config = dict(
    activation='swiglu',
    norm_place='pre',
    init_std_down=0.0043,
    optimizer='soap_variant',
    train_tokens=818900000,
)
Below are experts of layer 5 (counted from 0) of a mixture-of-experts language model. Rows are named router (the router's row for the expert), gate (a neuron's input weights, with its number), up (a neuron's input weights, with its number), down (a neuron's output weights, with its number) and show model dimensions 0-255. Each number is 128 + 24 x the weight over its row's rms, rounded and kept within 0 to 255.
Before each expert's rows: "mostly gets" lists some tokens that are sent to it at least half of the time; "raises" lists some tokens whose logits its average output raises strongly, later layers aside. This comes from a sample of Wikipedia text that the model never trained on.

# expert 36
mostly gets: "uk", " Kum", "kh", "ik", "oh", "k"
raises: "at", "ie", "ala", "u", "el", "is"
router [104 148 102 111 108 154  89 130  96 141 106  66 140 153 170 159 132 139  99 123 139 109  98 169 158 161 117 166 119 110 118  89 100 106  90 135  82 135 122 148 135 114 136 151 130 112 123 175 136 128 119 105 116  99 174 128 157 121 163 141 151 184 125 110  96 110 105 101 138 114 165 137 124 119 146 100 118 112 114  86 104 144  84  97  87 128 165 116 139 173 122 125 161 147 130 108 115 115  93 111 143  89 132 150 148 127  89 158 128 141 147 169 144 126 153 148 100 185 125  90 135 120 145  84 127 108 151 151 180 150 103 143 151 122 135 123  79 124  90 132 170 124  81 151 137 111 160 125 115  97 130 130 114 132 153 150 107 128 114 115 155 140 148 121 125 112 136 116 175 158 121 167 150 121  86 122 141 112 126 112 127 123 131  96 138  93 161 141 132 161 117 110 157 124 103 100 124 110 101 152 123  86 130 129  89 154 128 149 149 113 114 148 106 150 165 130  61 138 141 106 114 122  76 136 135 121 116 147  95 139  95 123 130 151 129 137 139 130 139 143 106 143 125  97 134 144 136 160  90  88 138 134 154  85 110 156]
gate0 [112 152 126 101 120 151 144 132  99 135 147 124  92 156 150 146 104 127 152  96 137 155 133 102 119  93 144 156 138 134  92 160 158 104 129 126 166 174 131 118 163 123 188 120  92 150 144 124 136 121 156 104 122 135 138  96 119 130 104 104 135 192 126 144 117 155 119 114  88 103 122 105 132 122 109 131 152 105 148 125 157 160 121 156 154 121 154 102 164 122 130 153 104  88 123  86 102 108 102  75 140 148 149 179 102 116 115 133 168 134  97 126 136 116  91 110 120 152 129  98 112 147 146 129 145 107 109  89 143 123 150 111 146 143 134 122 124 113 139 115 136 128 149  98 148 132 113 161 162 101 122 101 136 111 160 113 108 120 116 124 131  90 143 139 138 135 118 146 179 120 139 141 120 152 127 114 161 158 102  90 119 134 151 118 169 156 104 104 162 127 126 112 131 126 143 130 149 124 183  74  84 163 113 114 134 160 111 111 130 118  74 183 101 130 132 153 139 124 121 135 120 115 128 145 162 149  88  98 109 110 165  97 151 164  76 101 108 105 142 127  85 115 169 113 125 154 141  93 136  52 120  78 169 156 127 129]
up0 [200 120 109 122 148  92 136 146 160 143 123 134 126 128 160 114 136  99 114 110 112 100 137 134 144 104  93 147 135 139 112 109 139 114 137 171 153 123 141 127  83 109 107 131 125 173 105 108 156 115 138 104 105  95 120 141 170 111 138 135 140 153 137 119 125 137 130 136 115 148 106 143 163 118 134 128 157  76 130 168 134 134 154 136 121 108 136 113 154 106 141 107 105 111 135 161  99 166 152 124 107 121 133 123 122 127 124 161 114 114 131 172 151 158 134  90 129 118 145 116 142 120 107 129 139 140 118 144 104 118 115 161 116 124 159  92 102 113 180 130 133  73 120 119 151 140 158 160 114 144 162 104 175 141 122 102 128 125  99 151 142 138 126 136  93  94 177 149 159 125 151  98 153 108 152 166 100 119 142  89  99 122 139 165  92  99 114  53 160 117 123 138 132 114 150 120  93 155  97 170 156 141  97 160 162 113  34  81 123 124 137 134 148 121 154 156 129  92 145 128 132 177  87 144 155 113  77 147 137 121 145 132  82 106 168 149 115 129 127 132 132 118 122 134  80 143 150 163 158 122 141  99  99 138 117 116]
down0 [121 121 126 150 162 145 108 118 142 143 131 119 144 153 129 128 100 106 129 154 117 153 123 141 164 108 118 141 120 133 132 138 105 138 160 102 144 132 138 144 155 111 105 117  73 134 125  81  95 128 129 125 119 149 110 126 169 158 137 170 124  92  97 139 101 133 136 109 127 159 137 149 150 128 136  96 152 104 145 123 126 147  88 188 129 112 115 128 115 128 125 111 134  66 118 108  94  90 145 142 141 112 140 103  71 131 146 160 132  90 134 122 123 110  92 142 124 119 110 185 107 111 129 150 156 151 130 168 136 142 119 173 133  89 114 135 119 120  94 113 145 114 104 129  88 125 121 162 123 167 158 119 121 160 125 122 134 159  90 156 147 126 147 129 127  88 132  90 117 114 145 162 155 120 134  84 160 116 102  92 126 113 143 136 164 141  86 104 145 113 139 128 176 101 179 132 150  80 101 156 138 167 127 120 168 112 121  97 142 129 113 142 161 100 118 121 131 129 151 129 127 131  71 167  94 116 120 161 189 103 171 130  87 154 141 132 136  83 142 117 153 142 125 160  97 187 137 124  90 163 143  89 156 149 154  89]

# expert 20
mostly gets: " Rod", " Hol", " Rich", " Gib", " Fran", " Fern"
raises: "z", "land", "ey"
router [154 165 150 128 120 110 115 138 128 119 109 180 169 148 175 169 135 133 146 106 142 121 129 126 152 139 107 130 115 154 107 121 122 112  82 103 105 118 175  99 130 124 144 127 108 102 130 123 130 122 100 119  79 106 138 139 164 169 128 145 145 127 162 168 174 113 153 129 129 115  70 110  97 126 143 125 122 107 131 113 118 127 111 148  83 133  98 150 146 124 127  83 155  69 177 103 167 142 124 133  79 140 135 113 144 160 158  78 151 150  92 132  97  93 122 107 127  91 105 180 157  95  98 144 120 152 126 157 126  89 112 153 119 132 128 159 153 103 150 115 110 145 122 101 114 153 169 150 101 151 149 122 138 146 119 137 130 123  98 110 142  94  99  90 145  90 117 123 159 144 137 132 121 158 139 128 117 131 163 131 152 118 116 127 114  64 158 145 141 118 145 132 121  96  98 122 144 133 131 129 127  87 128 136 110 119 129 123 108 124 138 157  82 164 104  93 146 180 135 121 148 130 109 168 146 108 142 135 123 188 136 160 143  95  90 122 151 111 123 101 135 152 170 145 153 130 131 173 108  88 107 108 113  92 162 156]
gate0 [123 136 116 112 145 123 130 163 108 146 165 165 140 127 116 132 102 129 160 146  81 154 114 156 127 137 103 120 107 161 116 132 107  95 125 108 103 138 116 126 145  86 167 124 123 125  89 123 134 173 126 119 120 117 122 104 115 103 125 103 104 116 160 181 138 140 136 106 137 145 119 134  84 110  97 120 136 135 114 161 155 131  91 112  98 129 130 130 123  92 149 149 148 126 188 128 114 122 101 143 159  95 134 148 137 113 104 150 112 148 120 118 108 132 119 153 149 152 125 131 100 107 150 182 204 138 154 130 152 128  80 117 144 146 140 176 135 100 147 136 132 123  65 138  91 174 128  81 143 140 131 171 142 104 165 107 124 135  94 117 146 148 166 177 126 141 111 119 113 110 134 109 141 168 142 113 127 128 145 123 112 158 139 122 166 124 157 150 115 126 121 196 142  89 129 109 125 170 124 129 101  88 139 134 145 181 109  97 124 162 133 178 130 139 122  56 125 136 122 126 135 101 167 151 156 111 153 136 136 164 159 106 106 116 151 142 192 125 121 163 147 125 108 160 138 154  96 144 135 150 108 136 169 143 131 131]
up0 [125 132 158 151 127 137 108 203 129 126 112 106 162  99 141  92 112 117 115 119 114 110 157  97 138 131 130 137 142 123 104 106 144 144 110 124 120 127 118 155 162 126 150 125 174 153 132 139 122 148  83 144 129 122 168  95 138  87 137 158 156  98  87 120 127 126 116 123 122  94 104 123 156 126 140  76 139  90 166 134 125 103 135 157 115 139 159 118 140 124 115 126 107 130 145 111 110 163  92 108 123 177 125 130 129 137  81 139 122 162 126 148 148  98 147 130 148 131 107 123 109 101 148  96 129 121 140 156 125 133 132  68  88  79  95 132 102  94 147 175 106 119 108 106 102 127 136 133 143 142 120  89 124 121 129 125 149 108 140 113  71 171 144 101 120 122 159 120 116 118 133 104 141 147 132 131 122 183 139 115  90 106 115 140 157  99 130  88 125  98  99 109 171  91 158 156 112 174 157 129 163  98 113 132 146 124 112 144 100 132 142 100 115 113 127 140 143 140 126 107 105 133  94 145 111  99 183  66  92 117 194  97  97 170 167 110 126  66 141 122 143 141 145 137 130 109 151 156 156 141 131 130 121 142 144 178]
down0 [120 115 148  95 156 123 154 130 157 166 156 159 128 124 132 111 128 117 105 170 119 123 116 187  85 167  97 148 116 106 148  78 139 115 131 112 108 136 164  92  82 145 148  95 170 108 113  78 139 134 145 121 144 131 147 124 157 134 140 140  87 150 140  81 116 115 120  81 112 125 128 130 129 139 153 127 191 174 122 136 132 121 156 160 121 138 127 120 116 140 146 185 132 156  95 104 176 181 120 147 127 116 130 142 123 135 151 156  87 125 131 121 123 123 124 133  92 127 103 117 108 150 126 149 121 150 150 111 116 153  69 137 117 157  98 121  80 110 144  94 119 115 152 162 135 144 127 107 122 128 130 106 110 146 144 122 134 133 108 136 144 115 132  90 119 111 188  98 121 147 149 137 145 135 154 129 115 135  51 166 138  91  86 112 113 111 168 155 103 125 144 141 125 135 170 115  72 157 131 119 120 142 145 111 112 121 155 130 114 133 147  93 153 132 121 128 153 122 151 143 145 109 112 135 133  70 146 166  99  88 133 112 140 162 123 132 121 142 127  88 113  61 120 159  84 116  93 121 115 141  98 153 149 124 128 110]

# expert 100
mostly gets: "-p", " p", "p", "sp", " asp", " prop"
raises: "ars", "ra", "ent", "os", "at", "ic"
router [114  95 116 135 103 156 164 114  99 106 142 113 103 157 145 167 140 131 112 102 170 114  97 184 162 112  99 149 100 137 128 146 152  98  70 135 190 116 137 101 147 150 123 140 105 126 119 133 106 140 113 129 143 121 141 126 136 132 152 120 119 111 159 125  80 147 138 117 108 126 156 114 137 109 116 150 150 154  92 162 103 118 161 100 122 131 117  85 135 131 130  96 144 120 149 153 122 169 158 129 179  96 127 177 138  96 124 103 136 146 140  70 173 131 114 185  72 119 119  78  70 129 124 126 140 134 166 138 119 126 118 126 121 138 135  80 127 149 147 164 149  87  93 125 155 100 157 141 107 129 147 140  97 117 121 121 153 144 140 135 120 141 153 137 118 170 163 107 151 118  98 140 138 102 152  86 106 108  99 105 131 120 142 132 132 150 138 143 100 113 108 116 160 131 133 122 136 172 145 143  99 162 135 122 135 145 143  93 131 108  75 154 140  95 132 124 102  96 135 157  95 146 111 152 129 153 114  70 113 130 117 156 114 103 141 137  88 138 122 160  98 147 130 115 142 179 154 124 111  75 106 149 114 103 137 158]
gate0 [129 138 116 118 119 172 114 124 128 151 121 138 116 125 143 108 133 141 131 149 104  97 100 130  97 147 144 110 134 123 130 130 167 115 131 148 123 123 138 182 166 147 157 169  79 146 153 113  90 117 141 114 114 158 151 142 116 124 121  96 153 172 100 145 113 122 107 177  95 147 172 121 172 169 137 128 150 122 132 158 103 139 121 140 164 151 136 133 155 123 142 142 118 106  92 103 156 133 103 138 182 163 111 136 150 111 150  91 134 129  78 124 105 111 136 201 157 139 137 117 128 126 141 113 125 121 135 130 120 128 108  99 125 137 136 109 103 139 147 124 131 111 100 103 120 111 131 149  84 106 104  86 143  86 145 110 162  64 126 175 122 144 174 181 160 108 103  94 153 155 110 104 131 133 125  77 129 115 141 131 125  57 130 138 123 152 152  98 114 129 146 141 119 135 136 156 145 127 128 112 107  92 104  94 158 111 106 173 162 131 100  95  87 153 112 132 157  93 109  87  97 114 119  57 125 141 160 126 141 108 119 138 118 146 113 149  78 151 149  86 126 125 144 134 136 142 152 140 117 154 131 146  89 122 152 122]
up0 [146  99 123 119 100 141  97 125 158 155 119 130 131 157 119 120 109 115 103 113 105 134 139 135  98 117 114 151 158 137 101 107 137 114 116 146 168 146 132 137 113 101 115 134 139 165 109  81 109 156 146 138 159 120  93 103 138 123 111 138 115 132 118 143  85 138 102 123 153 113 149 114 121 142 164 168 131 130 159 158  97 136 123 164 109 148 142 135  90 133 125 157 111 105 100 124 167 112 135 121 107  96 165 112 112 148 129 123 128 145 163 147 146  94 143 125 160 141 136 110 148 142 108 136 134 135 169 128  85 110  82 113 125 133 148  91 167 148 140 130  75 136 151 152 104 137 137 157 100 155 169 137 134 121 108 183  93  90  92 143 127 135 127 103 141 114 135 101 165 142 138 163 112 184 141 162 154 137 106 123 115 148 144 107 138 106 159 163  98 100 154 127  76 154  81 116 107  92  84 142 188 172 106 168 109 146 145  92 159  72 160 143  98 158  88 162 164 147  84 126 159 158  83 144 132  87 151 132 126 107 133 168 167 140 146 109 148 139 140 102 136 145 115 144 151 145 123 148 137 120 164 131 101 107 125 152]
down0 [114  94 109 123 145 133 129 131 100 173 151 127 104 131 164 140 112 100 104 161  88  87 139 132 137  87 149 127 133 183 102 136 130 155 157 144 173 114 112 148 108 150 123 138 155 142 129 110 150 147 155 175  72 120 120 142 118 117 125 146  88 135 113 123  89  99 148 117 147 165 140  86  88  89 152 130 156 121 122 130 110 168 119 122 139 125 112 147 109 136 142 140 112 119 107 133 126 117 127  95 130 141 159  99 203 134 145 128  97 113 126 157 150 130 123 145 130 132 164 169 150 112 162 117 170 157 170  62 137 131 176 125 110 129 122 111 159 126 109 162 120 103 157 133 135  96 130 116 150 165 138 123 127 117  86  78 116 150 146 108  80 153 120  83 154 131  97 155 118 132 151 178 131 131 151 102 146 157  88 130 136 118 134 154 147 180 173 102 122  97  99 163 133 159 123 113 116 124 117 117 108 108 133 149 143 142 130 113 119 123 138 129  71  99 130 132 138  93  95 122 114 131 132 113  92  69 146 127 124 126 146 115 124 137 105 106 165 133  99 152 135 140  63 129 139 134 116 164 155 141 114  87 111 126 126 103]